config = dict(
    num_hidden_layers=9,
    hidden_size=768,
    n_experts=48,
    experts_per_token=8,
    d_expert=160,
    d_shared_expert=0,
    hidden_act='swiglu',
    moe_layers=[0, 1, 2, 3, 4, 5, 6, 7, 8],
    router_score='sigmoid',
    normalize_top_k=False,
    routed_scale=0.707,
    balance_loss=0.0139,
    balance_bias=False,
    init_std_router=0.00672,
    lr_router=0.000946,
    num_attention_heads=6,
    num_key_value_heads=3,
    head_dim=128,
    vocab_size=32768,
    norm='rmsnorm',
    norm_place='pre',
    norm_eps=1e-05,
    positions='rope',
    rope_theta=500000.0,
    rope_fraction=0.25,
    qk_norm=True,
    attn_scale=0.0884,
    tie_word_embeddings=False,
    parallel_block=False,
    init='normal',
    init_std_qkv=0.0142,
    init_std_o=0.00335,
    init_std_up=0.0142,
    init_std_down=0.00205,
    optimizer='soap_variant',
    learning_rate=0.0027,
    lr_mult_qkv=0.7,
    lr_mult_o=0.872,
    beta1=0.95,
    beta2=0.99,
    lr_head=0.00447,
    warmup_steps=50,
    schedule='wsd',
    decay_fraction=0.871,
    decay_shape='linear',
    final_lr_fraction=0.0,
    batch_tokens=65536,
    max_seq_len=384,
    doc_mask=True,
    train_tokens=429900000,
    max_steps=6560,
    dataset='wikipedia_en',
)
Below are experts of layer 6 (counted from 0) of a mixture-of-experts language model. Rows are named router (the router's row for the expert), gate (a neuron's input weights, with its number), up (a neuron's input weights, with its number) and show model dimensions 384-511. Each number is 50 + 10 x the weight over its row's rms, rounded and kept within 0 to 99.
Before each expert's rows: "comes after" lists some tokens at least twice as common just before its tokens as in all text. This comes from a sample of Wikipedia text that the model never trained on. Tokens count by the router's weight.

# expert 0
comes after: "1", "9", "0", "2", "8", "–"
router:48 47 39 40 36 46 39 58 39 59 41 53 42 49 47 54 53 50 29 42 39 48 68 39 39 30 56 68 53 47 61 50 49 63 33 59 60 49 50 28 46 63 50 51 53 50 42 31 64 58 52 51 55 42 44 59 40 43 60 46 50 60 48 81 47 63 60 23 62 47 52 61 59 60 49 44 47 41 46 47 55 40 51 56 55 50 60 46 65 54 42 51 51 47 37 60 52 73 22 62 40 39 45 30 46 50 48 46 68 67 55 58 40 63 49 52 46 43 48 38 56 44 52 54 40 52 60 55
gate0:38 64 56 59 45 52 29 60 41 65 74 71 51 38 45 38 59 50 62 65 55 33 61 51 45 51 55 60 51 54 59 58 44 60 37 44 43 39 61 43 49 61 62 57 54 49 58 56 43 59 58 51 32 45 42 40 50 53 28 47 46 68 49 44 51 58 54 49 44 25 55 44 66 44 22 51 55 40 22 44 47 57 50 48 55 53 49 44 56 48 49 66 63 51 50 53 50 25 41 62 44 30 52 31 33 42 49 63 58 45 46 58 46 51 52 42 35 52 36 40 56 40 35 44 50 46 53 48
up0:60 48 60 47 30 43 43 46 50 43 48 54 70 47 60 39 40 47 64 38 53 30 37 62 67 38 55 43 37 52 81 46 58 48 39 58 48 53 54 49 45 45 50 48 60 38 51 51 48 75 62 62 61 52 61 60 53 58 57 42 47 52 56 30 51 43 24 44 71 47 59 49 44 55 38 40 74 72 50 49 73 52 49 59 41 52 50 52 36 61 76 41 40 63 50 52 46 50 55 43 46 50 47 48 57 48 55 51 59 53 69 64 54 46 52 64 56 47 48 51 61 46 53 47 49 44 61 61

# expert 13
comes after: " the", " a", "'s", " his", " The", "=="
router:44 61 52 37 51 55 57 50 52 52 32 33 52 35 39 52 51 54 13 30 55 49 52 42 45 46 41 60 35 55 56 59 38 51 33 53 52 36 50 40 42 53 42 57 53 50 42 32 50 45 54 33 68 59 59 77 56 38 65 56 50 61 62 62 45 62 49 45 40 45 48 56 41 47 64 65 52 35 50 66 49 74 47 53 56 48 40 46 57 55 44 56 47 52 53 58 62 55 37 67 47 52 57 48 34 49 49 57 70 73 49 56 39 38 65 38 62 48 43 42 45 58 55 46 56 61 50 59
gate0:59 46 53 50 50 40 60 46 46 75 56 49 55 47 42 43 49 38 45 22 60 69 43 60 39 51 50 40 56 39 53 53 56 47 29 54 47 22 66 39 56 58 59 61 44 59 54 43 57 57 67 54 55 64 66 47 65 41 18 45 54 50 35 35 47 51 37 61 23 41 66 43 61 57 51 46 48 45 58 58 36 50 54 41 47 50 53 75 64 62 32 75 53 56 48 41 56 51 31 51 61 56 54 50 53 36 47 44 38 69 59 53 46 73 58 53 39 34 53 51 52 31 41 47 77 44 48 53
up0:40 52 42 53 48 50 34 55 53 56 54 58 45 76 47 48 64 54 57 58 54 78 45 33 53 37 50 54 69 51 31 54 46 39 58 57 35 60 32 71 41 55 66 40 48 53 43 58 32 42 59 50 43 55 48 54 49 67 38 55 48 45 48 51 39 53 50 49 31 58 66 54 63 46 31 30 45 38 35 59 56 62 44 50 60 46 42 48 52 31 63 46 52 52 34 33 34 46 34 52 42 45 54 52 43 44 54 44 55 50 53 45 53 50 49 56 67 45 65 69 52 55 48 57 47 58 61 44

# expert 27
comes after: " |", "|", "\n", ";", ":", " in"
router:64 68 34 32 30 64 35 59 38 55 53 43 63 54 45 52 52 33 28 34 39 48 61 52 37 35 51 50 42 52 64 43 43 70 43 69 53 42 62 31 46 57 51 65 51 55 21 46 63 41 54 65 70 42 46 65 33 29 54 48 57 32 62 67 52 54 49 34 47 46 39 64 62 56 52 58 70 49 61 57 44 52 54 54 58 64 67 46 60 51 39 53 42 48 62 76 54 64 35 50 68 46 46 33 41 40 47 58 57 57 48 50 45 36 74 58 55 47 47 47 55 32 63 42 70 63 59 68
gate0:66 66 44 48 43 37 57 54 61 66 55 36 58 62 63 54 57 65 33 58 33 40 61 45 75 44 44 51 48 57 46 39 53 51 44 43 54 50 54 43 51 57 57 38 49 47 56 49 61 42 49 46 59 44 51 58 34 50 54 44 55 51 74 30 47 52 46 41 61 58 48 45 57 53 46 51 50 58 45 52 63 54 38 32 51 49 78 49 56 46 49 47 45 50 49 58 38 45 39 62 38 50 43 47 55 45 60 64 28 46 46 39 34 56 62 53 56 45 67 55 53 58 60 52 60 57 42 54
up0:41 75 41 51 56 34 39 42 56 44 65 51 69 44 40 48 39 28 49 56 50 63 51 49 45 56 50 61 39 28 59 48 51 25 49 52 63 42 41 65 38 45 49 46 54 47 67 59 55 52 56 44 50 53 46 51 27 49 58 51 54 54 41 40 58 47 46 41 59 52 35 55 59 48 44 44 47 56 46 27 57 46 49 59 34 51 35 41 50 53 64 47 52 62 43 46 51 58 58 46 47 51 49 35 56 44 57 52 45 60 54 65 50 35 53 38 67 50 60 41 51 48 39 57 46 47 49 69

# expert 30
comes after: " of", " a", " with", " for", " in", " and"
router:63 58 33 47 45 56 34 46 49 42 35 54 51 50 34 50 54 61 15 46 51 22 51 47 52 62 46 61 57 37 60 34 45 52 40 52 51 39 52 64 50 66 52 49 51 49 41 19 40 37 45 51 68 45 46 30 48 56 56 54 57 48 57 55 54 42 41 54 48 54 57 40 68 44 56 59 58 42 61 66 44 51 62 48 61 42 59 39 49 46 39 53 41 40 41 58 59 70 42 44 56 35 48 27 35 51 51 53 57 39 57 40 36 42 69 51 44 49 51 63 65 47 66 55 70 55 61 43
gate0:54 58 54 45 45 63 50 50 44 45 36 47 57 51 50 67 48 56 51 45 56 37 49 59 58 57 44 59 53 53 51 60 53 60 59 52 50 46 64 46 49 57 65 50 56 56 42 53 57 52 55 43 64 63 40 60 38 65 54 58 57 39 36 41 56 55 37 39 41 61 45 43 48 50 51 55 67 56 50 39 45 49 83 67 48 47 49 57 45 41 43 52 38 60 59 58 38 41 45 52 44 52 52 36 42 57 35 49 34 46 50 38 44 46 48 49 30 44 50 28 63 40 53 50 29 39 47 58
up0:63 61 54 45 40 49 64 65 65 60 33 48 47 38 52 54 46 38 52 71 50 45 53 49 46 45 60 60 55 41 59 55 47 42 54 43 59 50 59 60 47 55 36 56 62 28 48 44 38 55 51 60 41 45 38 43 40 49 49 60 53 54 48 41 42 40 74 56 25 67 43 58 47 53 26 57 60 46 47 25 34 32 49 58 42 40 58 47 63 69 41 55 43 41 55 65 50 49 57 68 51 62 41 42 63 48 52 37 68 45 31 62 23 51 38 32 40 46 62 52 50 61 55 50 41 49 60 58

# expert 18
comes after: " ", " (", " information", "==", " as", "/"
router:53 44 38 71 42 55 39 45 47 67 36 49 55 34 44 71 57 53 43 49 54 33 66 39 46 30 36 47 45 35 49 54 27 64 39 65 45 44 46 39 58 59 50 57 53 46 42 48 52 30 57 60 57 35 60 49 28 45 52 63 51 46 41 49 32 63 50 50 55 43 48 37 51 56 57 63 67 48 56 48 52 50 60 61 50 63 70 50 53 59 62 60 40 45 57 65 66 57 43 60 36 28 58 47 42 55 67 57 62 51 65 41 42 66 51 46 56 34 41 73 66 49 66 61 57 49 76 64
gate0:48 49 61 45 33 47 35 53 39 61 61 49 53 50 54 55 44 45 41 38 53 34 54 56 50 58 50 55 57 38 55 53 45 72 41 47 47 39 59 44 42 54 39 63 47 50 39 50 46 72 56 55 55 35 73 45 48 46 60 57 32 50 47 46 59 50 62 52 44 52 40 60 42 74 73 59 57 60 41 67 42 27 44 39 49 43 45 46 49 35 57 48 50 49 48 45 40 44 39 59 52 48 50 60 58 38 54 48 43 54 44 46 41 41 56 46 50 63 73 45 53 36 48 45 53 51 47 45
up0:41 39 38 48 56 70 50 59 21 51 49 59 62 56 64 69 47 53 54 29 42 48 54 56 46 53 49 68 41 43 58 56 65 58 55 44 67 62 52 44 68 44 40 60 54 52 55 37 54 59 32 39 54 34 45 60 59 48 54 58 43 50 29 55 50 40 49 51 29 45 39 52 55 57 35 24 53 53 47 56 42 40 46 45 54 30 54 57 50 46 58 50 50 51 41 41 41 51 54 48 49 40 38 44 50 45 49 43 48 53 29 65 41 44 64 54 53 56 52 55 48 28 51 60 54 40 36 64

# expert 26
comes after: ",", " that", ".", " he", " which", " and"
router:48 51 45 52 50 61 51 53 46 58 43 43 39 56 51 57 47 28 38 44 40 54 53 38 51 52 47 55 36 43 66 60 48 30 18 51 62 34 62 40 58 50 38 63 32 49 34 34 57 52 57 39 69 61 56 54 39 38 78 45 54 45 53 60 50 50 43 47 78 47 56 59 51 55 53 64 65 52 47 51 44 52 50 46 70 69 39 45 60 33 30 57 37 54 52 59 55 54 29 55 58 43 49 33 41 56 64 39 42 56 43 51 56 66 36 66 54 44 55 46 60 40 41 65 57 59 65 63
gate0:49 40 50 62 38 50 60 56 60 40 73 30 55 45 56 53 53 64 39 54 48 58 67 51 45 55 48 45 44 72 52 50 32 48 53 66 50 68 51 60 60 66 53 56 59 57 54 24 41 54 53 48 58 54 53 54 62 60 51 43 49 42 66 55 62 70 57 44 59 63 57 60 58 48 59 62 59 38 61 49 40 50 53 48 70 48 58 56 55 54 38 37 44 48 61 45 72 52 46 49 60 52 60 51 39 46 49 48 53 53 47 41 53 40 35 47 43 45 41 59 42 55 47 47 60 38 49 52
up0:51 50 51 56 37 41 64 39 45 53 68 39 62 46 60 38 56 66 41 53 51 48 65 54 32 61 46 42 41 70 49 45 34 55 48 55 73 44 53 62 69 53 47 62 54 52 46 35 30 59 47 37 49 60 58 57 70 54 42 30 44 41 53 55 52 49 50 47 45 65 65 64 70 56 57 51 44 57 67 42 47 60 56 38 54 60 55 51 44 59 48 34 53 49 67 59 61 46 36 59 45 43 77 60 54 49 49 38 53 57 47 34 56 30 34 39 46 45 46 53 36 56 46 46 41 27 47 38

# expert 34
comes after: "\n", "0", "9", "8", "7", "6"
router:43 57 36 58 42 51 38 46 23 67 66 47 48 57 23 60 53 48 35 49 56 33 43 41 38 59 45 50 44 41 57 58 56 49 49 53 59 56 60 50 26 51 52 81 45 58 54 38 61 50 61 40 56 47 44 58 45 44 55 59 53 50 46 56 51 60 39 37 54 40 40 58 43 54 44 50 55 58 53 50 51 55 49 48 56 54 55 47 51 37 57 45 50 54 37 54 57 63 37 55 63 60 38 61 41 51 68 63 46 59 44 49 48 43 67 70 25 50 62 42 65 40 61 53 56 59 71 49
gate0:59 50 33 61 59 43 56 46 57 68 88 35 51 52 54 49 44 38 47 35 56 50 45 59 34 47 70 78 50 60 35 62 48 52 52 54 47 52 65 50 56 57 60 46 47 49 42 48 61 43 69 55 44 55 59 54 54 71 59 55 61 61 69 65 56 75 38 39 64 32 50 52 32 50 50 42 41 46 52 54 66 46 31 37 48 54 71 50 49 52 51 62 44 62 39 46 49 57 49 47 63 55 68 45 38 44 52 66 46 47 55 63 56 54 46 59 59 51 35 40 53 51 32 54 48 54 30 66
up0:45 38 71 46 51 58 50 41 55 42 29 50 42 51 40 40 47 44 42 56 35 42 35 56 58 36 35 33 56 50 56 38 64 46 64 44 31 50 37 61 47 48 48 53 46 61 56 53 41 58 27 55 39 55 57 52 58 30 38 54 33 38 40 62 45 44 50 62 45 43 37 48 57 63 49 50 49 37 59 43 42 42 64 59 64 40 47 49 50 55 50 20 44 45 46 47 60 47 56 62 38 43 28 55 58 47 60 42 41 61 50 52 34 65 51 49 34 39 65 75 42 39 62 49 55 40 61 46

# expert 44
comes after: ",", ":", " that", " which", "),", " due"
router:46 51 47 51 53 53 42 63 43 54 43 63 59 53 41 57 41 29 27 48 42 37 48 49 60 49 46 56 35 49 72 60 53 40 35 69 66 50 54 54 33 56 32 52 30 58 35 29 56 35 49 50 57 48 45 57 47 37 56 55 46 39 51 49 55 65 50 42 57 51 49 52 42 59 51 79 59 54 53 53 49 56 61 51 58 54 50 39 70 54 38 56 47 42 61 59 55 55 35 51 58 53 40 43 46 62 53 62 55 68 44 50 41 41 44 50 42 57 64 51 63 23 61 71 72 66 50 64
gate0:52 43 53 37 47 51 52 43 34 37 43 49 52 34 41 47 46 64 61 49 41 39 52 56 47 37 59 39 57 55 53 41 64 69 55 51 35 43 63 50 47 59 42 63 28 40 42 57 53 57 55 49 38 60 59 45 35 55 54 73 65 38 52 41 55 60 46 52 59 36 54 47 65 48 51 57 56 48 35 59 49 64 58 61 62 45 49 47 47 63 52 62 43 56 42 68 64 26 49 45 51 74 37 53 65 66 41 53 64 67 42 51 52 58 54 61 53 45 53 57 43 52 52 61 50 53 50 57
up0:46 54 39 54 58 40 48 42 45 38 47 71 46 45 65 52 32 53 43 48 52 42 25 52 43 34 45 58 38 48 51 51 57 50 60 47 52 45 57 47 35 58 52 45 50 48 42 50 51 35 49 65 49 63 51 51 41 54 54 50 65 33 67 54 54 43 37 43 60 29 44 37 63 65 53 63 61 37 39 62 53 58 65 57 60 43 65 48 39 67 62 43 53 58 47 68 42 34 63 51 52 60 55 26 43 46 56 65 58 41 58 69 47 39 49 38 59 70 63 49 42 48 35 47 51 39 40 43

# expert 12
comes after: "0", "1", "9", "2", "8", "7"
router:47 45 51 64 48 50 50 50 44 74 44 53 49 56 12 46 43 49 34 53 45 36 53 46 59 49 41 46 27 56 66 71 48 48 40 64 63 47 68 50 48 69 39 66 35 54 39 31 72 36 56 35 53 52 28 60 57 45 49 57 44 45 52 67 63 56 51 55 51 28 50 50 48 72 54 47 47 52 60 49 52 43 57 50 47 48 29 53 54 42 44 56 43 55 50 64 66 55 48 61 52 58 40 42 39 62 37 69 67 71 44 55 45 33 57 49 39 61 45 54 60 52 56 59 57 63 56 45
gate0:34 52 45 67 36 59 41 66 61 61 58 49 46 55 46 53 33 48 58 53 65 51 52 61 72 55 35 49 61 52 43 58 31 39 58 54 58 48 39 44 41 46 66 63 51 53 61 67 41 75 60 57 53 54 56 49 46 43 48 44 52 51 63 55 57 62 52 56 60 60 59 43 48 35 40 50 40 48 56 56 53 50 55 59 55 43 55 52 41 40 61 60 82 52 42 54 47 51 57 57 63 51 43 50 58 64 46 47 49 50 47 54 38 54 58 47 52 41 37 59 57 64 59 52 51 52 49 43
up0:40 60 53 50 60 40 63 58 60 42 30 38 49 61 34 51 55 59 50 61 49 47 68 42 48 51 47 53 54 45 42 42 42 59 37 31 38 53 51 56 56 61 36 40 61 43 54 65 61 50 51 67 49 42 43 55 52 39 41 50 55 46 55 40 56 57 48 57 54 45 48 68 56 70 25 52 47 53 52 57 50 61 42 72 64 52 42 49 53 47 56 59 36 59 54 59 41 44 38 40 51 55 45 58 45 57 56 40 54 66 41 54 58 44 60 40 61 43 49 63 54 65 61 56 44 28 32 38

# expert 42
comes after: " the", " The", " of", "The", " in", " for"
router:58 66 33 40 48 55 52 48 53 51 51 53 38 50 52 59 51 44 34 51 63 31 47 35 34 42 52 65 46 51 51 46 50 47 42 52 72 57 61 47 58 64 54 72 50 53 25 26 62 39 53 62 72 47 46 47 45 21 55 55 57 43 50 70 52 61 39 39 58 44 55 48 53 47 44 52 49 49 51 65 49 67 65 65 53 38 66 41 53 48 48 49 46 44 48 61 57 58 23 63 57 44 51 47 30 52 67 57 50 37 52 59 41 57 58 50 42 42 47 52 53 44 68 45 62 56 49 31
gate0:51 58 42 54 42 39 41 59 47 50 40 46 41 50 46 42 59 44 55 45 57 56 52 56 45 43 42 46 49 41 53 49 38 59 47 38 62 50 59 40 69 45 62 42 42 54 30 43 51 20 49 46 58 52 60 53 63 34 38 59 52 50 47 63 48 64 52 49 47 44 40 41 33 50 33 42 48 39 37 45 52 69 50 52 54 46 15 41 50 47 53 58 54 63 61 59 66 74 45 61 57 40 18 43 49 61 39 43 59 55 70 47 42 62 39 40 49 58 51 57 55 54 49 60 49 40 49 41
up0:39 37 61 51 58 63 58 42 38 57 60 58 53 38 60 56 56 68 53 50 48 56 39 37 50 67 55 55 49 64 49 53 60 40 50 54 33 48 51 61 33 56 36 55 43 66 78 52 46 65 47 49 56 50 41 66 55 63 62 63 47 46 61 41 51 42 50 61 60 58 66 54 74 32 57 54 48 46 67 54 50 51 51 33 57 61 69 58 45 37 42 50 48 35 53 47 52 32 67 45 32 49 75 43 47 26 57 37 54 40 46 61 52 48 56 63 54 41 38 35 48 50 48 46 49 61 55 40

# expert 45
comes after: "-", "==", "\n", "|", " |\n", ".\n\n"
router:69 52 59 60 51 57 43 60 31 57 44 44 32 54 53 56 63 38 29 58 47 60 51 31 35 39 59 46 56 40 70 72 26 63 52 41 53 33 45 39 46 43 53 54 44 46 42 47 65 49 49 52 45 57 56 65 38 34 49 59 43 48 64 78 57 55 49 44 59 40 51 48 48 53 54 63 50 59 45 53 69 56 63 73 31 52 37 44 48 53 50 64 26 41 59 59 52 58 49 53 48 43 47 36 57 47 49 66 59 40 62 31 46 49 73 54 57 40 37 55 53 46 44 49 57 59 58 54
gate0:34 62 46 39 50 43 31 57 24 57 50 33 72 52 38 34 35 51 48 58 47 50 65 49 29 56 63 47 44 37 56 51 58 57 29 43 61 41 49 55 59 50 49 63 49 60 44 44 59 40 60 52 43 44 47 54 41 55 43 60 55 46 39 48 49 46 19 47 68 50 37 41 62 40 31 50 50 49 45 45 43 45 64 67 30 47 25 32 64 46 43 66 33 51 47 49 43 41 64 56 56 67 40 52 59 51 48 40 50 52 48 43 42 59 60 51 44 52 47 54 36 40 60 45 46 37 53 55
up0:38 60 37 21 47 72 38 52 68 48 56 48 57 66 53 50 59 51 52 48 51 44 62 81 25 41 57 59 28 43 60 35 34 52 55 52 51 50 53 52 49 42 54 49 48 59 45 57 59 62 63 52 41 70 43 50 28 63 43 64 60 41 44 40 73 54 44 53 66 51 48 57 58 39 30 52 56 50 53 50 61 59 53 59 43 60 58 64 54 36 31 62 47 49 48 51 50 43 63 50 52 59 55 55 69 55 67 37 69 65 48 51 47 54 57 58 48 80 52 38 61 47 45 37 50 65 44 38

# expert 11
comes after: ".", ".\n\n", "==\n", ".\n", ").", " ==\n"
router:47 51 34 44 37 55 52 39 35 63 58 40 60 27 41 57 52 34 40 40 51 33 53 27 52 56 40 55 54 27 64 69 42 42 40 64 42 39 41 51 31 55 41 52 49 57 49 41 71 39 40 43 56 50 40 48 26 38 59 52 48 51 50 49 61 67 38 32 68 51 59 41 61 77 45 63 53 42 51 47 60 62 51 53 56 60 53 42 43 38 30 70 37 55 47 53 40 55 46 60 54 46 50 52 29 52 41 47 62 43 43 46 45 52 45 36 57 47 39 50 47 33 45 61 56 58 64 42
gate0:43 58 57 44 45 45 50 57 50 50 60 56 40 40 35 40 41 61 50 53 35 40 66 40 50 43 45 56 33 41 65 49 46 57 53 52 48 54 34 49 56 46 49 33 52 40 46 47 71 49 40 37 59 52 57 44 40 37 38 67 51 39 55 33 63 67 46 47 63 54 44 61 42 44 49 26 76 58 44 48 78 49 59 62 42 54 59 64 42 53 30 36 47 48 60 45 42 48 49 53 50 27 50 68 74 41 41 44 54 48 47 57 32 57 48 54 47 55 46 56 59 49 57 65 28 51 62 57
up0:53 48 46 47 61 50 66 39 59 48 53 56 57 48 40 53 42 43 48 37 55 31 55 53 53 68 45 60 59 35 38 65 48 48 50 28 41 43 51 44 41 38 57 43 58 41 65 44 78 34 49 47 62 65 70 51 65 63 47 49 47 66 49 47 39 59 46 34 58 47 41 46 36 36 38 69 51 54 53 32 55 54 48 57 34 48 39 55 36 42 53 36 62 31 42 59 55 69 38 59 50 32 64 46 65 59 47 52 42 43 34 44 50 46 44 47 45 54 37 41 63 37 40 37 63 48 61 66

# expert 40
comes after: " ", "0", "–", "-", " (", "/"
router:71 57 40 57 48 42 34 42 33 57 47 44 49 43 45 61 39 41 36 50 45 38 64 53 43 52 47 47 43 42 59 70 45 49 37 52 50 42 52 61 46 41 43 53 52 42 48 42 49 41 43 64 49 54 44 52 40 40 52 63 55 49 50 59 55 51 55 35 62 38 50 55 57 73 47 52 51 47 51 56 60 61 60 41 51 50 70 58 57 59 49 67 42 51 66 61 43 57 30 56 38 47 44 50 52 68 47 44 49 49 62 33 47 61 69 42 63 53 55 58 64 55 58 39 66 40 64 77
gate0:41 54 61 59 76 55 41 26 27 56 59 39 55 39 43 42 40 39 44 66 52 50 28 63 47 45 35 48 48 45 61 47 44 50 46 50 56 48 43 41 54 43 38 42 62 55 47 51 61 45 35 40 55 51 53 39 66 47 68 63 60 46 72 49 46 55 33 50 56 43 41 58 59 61 47 52 56 43 38 40 42 46 37 44 29 55 55 45 50 48 80 67 66 49 42 50 46 62 38 39 65 37 46 35 55 59 46 73 36 65 45 45 62 58 63 44 64 68 43 47 41 40 48 40 48 51 50 32
up0:52 57 62 58 80 59 38 19 35 59 56 51 55 48 40 58 54 32 50 61 51 45 25 50 32 33 44 48 42 43 59 68 43 53 43 66 41 36 42 46 53 33 31 40 59 46 39 55 59 44 44 37 60 53 49 43 54 44 65 60 38 51 60 44 32 53 31 50 51 34 45 55 51 54 58 47 59 50 53 51 41 42 43 33 26 50 56 45 49 45 73 62 67 32 59 57 56 55 30 29 55 49 43 32 73 62 47 66 51 64 54 49 63 62 57 35 70 56 40 61 49 47 54 38 62 57 42 38

# expert 14
comes after: " ", "1", "–", " (", "|", " April"
router:50 49 43 37 59 55 43 45 46 63 34 37 49 57 37 58 50 38 35 32 54 48 53 48 42 52 48 42 53 35 66 54 36 82 51 53 51 38 39 59 46 49 38 42 62 44 35 42 76 43 56 41 67 29 59 49 36 26 57 55 66 46 51 56 39 53 57 30 59 62 59 47 57 77 55 61 50 46 58 59 60 53 52 41 63 53 62 47 58 37 31 54 49 46 59 49 44 80 35 60 46 56 33 49 28 42 53 52 63 41 36 30 58 58 64 47 55 48 48 56 60 44 61 72 52 55 64 58
gate0:44 57 45 78 61 52 50 46 57 44 49 44 41 44 48 58 42 15 40 44 46 55 49 62 56 50 46 49 54 43 60 15 56 46 46 67 79 60 49 62 58 45 48 59 33 55 56 42 50 57 41 48 38 61 55 48 56 29 61 41 55 51 57 21 46 53 39 31 38 63 46 41 54 44 68 55 48 43 59 72 51 52 45 54 56 68 60 41 52 47 64 50 54 52 42 47 45 67 41 54 60 44 54 38 32 47 61 44 47 41 44 31 42 52 68 45 45 47 46 42 48 47 29 64 45 56 48 49
up0:46 43 39 80 64 51 50 35 49 39 50 47 38 50 50 55 43 40 44 54 48 48 52 56 54 47 45 53 47 44 62 21 54 44 41 59 59 49 46 58 66 40 50 56 38 50 50 46 43 56 43 47 42 54 52 47 44 36 56 35 58 47 54 19 39 52 39 40 50 59 51 40 54 49 70 49 58 36 44 58 44 56 44 50 57 67 51 37 56 48 63 51 44 57 44 52 39 61 37 54 52 42 43 40 39 52 55 46 47 43 39 42 47 56 70 47 48 26 45 47 47 49 37 60 51 60 53 52

# expert 37
comes after: "1", "9", "0", "2", " ", "8"
router:63 44 58 46 38 46 48 58 48 59 55 38 45 47 50 51 44 48 40 52 47 63 47 51 31 46 41 67 42 55 38 54 33 63 29 49 57 43 46 50 46 59 45 53 57 40 47 30 61 41 63 30 58 60 64 63 41 51 55 47 37 33 48 69 35 66 54 50 67 55 52 59 48 59 38 50 47 46 56 61 44 55 54 63 43 72 45 34 42 40 51 48 46 49 27 49 52 68 33 57 45 39 40 43 33 63 56 38 72 51 66 51 39 50 56 40 44 55 54 39 54 62 56 54 55 55 53 50
gate0:36 39 38 59 52 43 50 35 42 59 48 44 69 33 35 55 49 38 64 48 68 25 50 47 65 51 66 56 36 44 45 46 35 58 45 62 47 57 47 42 55 47 52 57 58 39 44 45 48 52 47 59 51 47 45 48 55 46 50 61 38 42 41 44 37 60 38 44 69 43 56 69 49 49 33 53 63 51 50 35 39 49 34 47 48 47 47 64 45 47 52 54 40 48 41 53 48 60 46 51 61 39 36 51 51 49 60 58 55 66 49 57 59 48 39 50 64 44 44 50 50 35 52 45 38 77 61 64
up0:41 52 51 64 68 43 50 55 47 60 45 56 63 39 31 52 52 38 54 37 65 36 40 35 68 46 65 61 49 29 39 61 42 68 59 58 52 63 58 42 48 36 42 53 70 33 45 47 55 36 36 53 49 46 30 51 66 50 64 56 23 46 40 58 38 46 57 39 52 50 56 42 49 55 37 54 63 41 46 20 42 64 49 40 40 44 27 64 55 46 52 47 46 40 54 42 43 77 41 42 38 31 30 38 51 53 49 56 54 37 50 36 58 25 40 31 57 44 47 47 43 52 58 46 39 64 52 69

# expert 38
comes after: " the", " The", "The", " at", "'s", " from"
router:59 68 44 52 55 34 46 42 44 49 43 45 51 62 47 45 57 45 37 54 50 42 47 47 43 48 50 50 42 50 50 52 41 35 53 53 70 53 64 46 57 68 50 64 49 51 26 30 68 48 41 57 65 34 41 46 51 36 54 55 46 39 58 67 39 60 48 44 47 44 50 55 52 49 52 52 52 39 45 64 47 70 65 61 55 23 66 44 58 60 53 56 52 42 36 61 72 74 30 57 46 52 59 51 43 40 60 59 45 38 48 53 43 70 52 56 38 43 48 57 56 42 62 48 65 52 48 35
gate0:34 62 35 44 32 48 41 50 60 45 68 47 31 50 42 49 55 39 38 42 36 36 66 67 40 44 46 46 46 59 44 57 58 34 57 60 54 50 42 49 64 56 47 51 59 28 31 48 53 47 51 60 45 56 31 46 41 49 55 58 35 36 50 51 47 40 43 44 53 54 50 41 56 64 58 68 52 56 28 58 44 63 50 51 43 37 45 50 40 49 55 60 39 53 42 67 37 56 44 38 64 48 48 41 42 52 57 57 45 55 31 50 62 49 35 37 62 37 51 58 57 51 35 54 46 50 59 39
up0:49 51 42 47 40 54 52 73 45 53 67 57 53 48 56 69 44 49 64 52 50 73 45 53 45 48 43 57 34 55 48 22 52 40 51 54 62 53 56 48 45 32 56 66 49 40 61 46 59 51 53 47 43 65 52 51 46 35 54 41 34 52 43 48 38 58 48 62 57 59 61 51 21 43 49 31 49 44 66 36 60 54 60 45 66 52 55 38 38 48 46 61 57 51 42 49 55 43 60 40 59 60 50 43 63 40 44 52 55 56 25 34 38 72 45 34 45 46 57 63 33 30 43 47 49 51 51 31

# expert 41
comes after: " ", "1", "2", "0", "9", "–"
router:70 46 46 48 48 64 51 49 54 79 33 34 65 35 46 63 51 35 33 39 39 46 71 45 31 49 49 46 42 35 63 47 37 70 47 48 57 30 52 63 50 45 42 55 53 35 47 36 54 43 59 47 53 46 46 54 33 36 55 52 60 42 44 59 51 55 44 28 48 51 59 58 63 67 39 58 65 37 49 57 48 57 58 48 52 54 65 57 50 45 51 58 41 45 39 49 47 79 43 62 54 43 41 51 24 53 61 54 68 42 49 32 45 65 55 48 41 58 37 56 60 39 60 55 60 54 58 68
gate0:39 61 57 58 47 27 49 55 44 43 46 53 56 44 61 47 65 37 41 40 55 59 53 48 65 54 50 46 53 53 65 52 46 41 42 50 45 50 44 39 51 51 61 32 37 53 45 47 46 48 48 37 42 48 49 51 38 44 58 57 52 57 57 48 66 46 56 45 37 49 54 68 45 53 46 43 53 68 39 66 72 66 48 68 68 58 31 41 47 48 31 35 48 29 66 34 74 47 57 58 57 57 71 44 46 48 27 30 48 57 44 31 51 49 60 51 29 39 51 46 37 45 53 49 63 31 48 67
up0:51 22 50 41 35 47 48 52 41 50 34 47 46 44 49 49 41 72 54 51 52 41 53 53 44 57 44 54 43 52 58 42 49 46 42 60 39 45 51 63 47 57 67 56 55 40 53 41 39 56 45 70 63 59 46 56 49 50 47 44 38 64 39 47 44 47 46 53 57 42 56 47 54 42 60 63 47 50 69 49 65 44 41 55 49 64 56 48 43 42 61 43 43 40 40 67 54 47 58 56 28 54 42 51 57 39 47 57 79 59 67 56 60 60 62 61 28 62 44 54 58 53 56 55 52 47 34 56